python train.py --num_hidden_layers=14 --hidden_size=256 --n_experts=128 --experts_per_token=8 --d_expert=64 --d_shared_expert=0 --hidden_act="squared_relu" --moe_layers=[0, 1, 2, 3, 4, 5, 6, 7, 8, 9, 10, 11, 12, 13] --router_score="sigmoid" --normalize_top_k=false --routed_scale=0.25 --balance_loss=0.00156 --balance_bias=true --n_groups=8 --groups_per_token=2 --init_std_router=0.0168 --lr_router=0.00271 --vocab_size=29736 --norm="rmsnorm" --norm_eps=1e-05 --tie_word_embeddings="early" --optimizer="soap_variant" --learning_rate=0.00471 --beta1=0.95 --beta2=0.98 --batch_tokens=[65536, 131072, 196608] --max_seq_len=512 --train_tokens=445500000 --max_steps=3683 --dataset="wikipedia_en"
Below are experts of layer 4 (counted from 0) of a mixture-of-experts language model. Rows are named router (the router's row for the expert) and show model dimensions 64-127. Each number is 128 + 32 x the weight over its row's rms, rounded and kept within 0 to 255. Numbers have three digits each.
After each expert's rows: a language model's description of what the expert responds to; "gets" lists some tokens that make up at least twice as much of what it gets as of all text. This comes from a sample of Wikipedia text that the model never trained on. Tokens count by the router's weight.

# expert 38
router:117114111082099114167159157136147125129082131091135141089135123187140168045138116130109145164095128118157138125170107120132119141144151117052112115153106096232136184128119156133090141110133077
It responds to: Digits in table cells, dates and numbered lists, such as squad numbers and episode numbers, plus non-Latin byte pieces like Thai.
gets: "3", "2", "4", "8", "5", "7"

# expert 51
router:120145075137110138130136137167190187089166137144151154113138133170135130093162124163133165094134149097089116106145129140172145114167142111111183138150111102116126161079123236069136126125135111
It responds to: Single capital letters inside acronyms and abbreviations, often in parentheses, such as CUWCC, IWO, NCDC, UCL.
gets: "D", "C", "L", "F", "B", "M"

# expert 19
router:112114090142126121090124151151127131081142117175154159065091091146119136073152080151132202160156129087154141123212115137146087051116102115101109143102056165127134127138170150098161121129112145
It responds to: Dash bullets, line breaks and field names starting infobox or list lines, such as - Directed by, Date, Preceded by, Died.
gets: "-", "\n", ":", " Date", ")\n", " Preceded"

# expert 2
router:146094098126118146120156161101155113102148130111103148167118071159152071137189094086112157069079122100116148153114139121111073148160134165062193102110097075140142120121125167073149133162118164
It responds to: Opening parentheses, brackets and slashes, mostly after a subject's short description in entry openings, as in footballer (born, linguist (1925, refer.
gets: " (", "(", "born", "/", " (/", " /"

# expert 44
router:169103039166180186079120179134124121082130112146156129140157148135124153122196119107136165113135107099127177184145161093135138156128139162107142112123089152135146146135100155099111119142148182
It responds to: Closing quotation marks after song titles in track listings, and dashes, pipes, colons and parentheses in tables and lists.
gets: "\"", " –", ")", " -", " |", "\","

# expert 16
router:139084099141116146108149149117188161134121132164141168126121082151133136097123068122116112158081108112167122086144136119155086099128150140122093132091094139197154128107114189065151120127105124
It responds to: Field-name words after a list dash in infoboxes and taxoboxes, such as Production, Genus, Location, Area, Date.
gets: "-", ":", " name", " Location", " Genus", " Species"

# expert 7
router:160120086185154117128156177163190143113116098097127132136124076115179123167208077116109123137079094103152117118114083163155131159127092137101143153142116074175174157095155147088157179132074096
It responds to: Words of opening definition sentences in lead paragraphs, especially taxonomy: is, of, species, moth, family, genus, footballer, This.
gets: " is", " was", ")", " (", " a", " player"

# expert 31
router:123124110116077193076135130135181159126178145160140159127133083135145147052139054078088149144141081062093134108129136141193082119130143129119112153093102129144170176090123171116166146142099079
It responds to: Field labels after a dash in infoboxes, such as Website, Location, Architectural style, Attendance, Height, Genus.
gets: ":", " Location", " by", " Genus", " own", " Website"

# expert 22
router:093137094120106168105144136147159129132160099163151132112110107153115118095137112148139154169128121087081184145188084104161106123151143158119064126121096122120143177112142142096113150124064149
It responds to: Colons, semicolons and pipes after infobox field names or table cells, such as Author:, Father:, Producer:; also Preceded by.
gets: ":", "-", " by", ";", "\n", ");"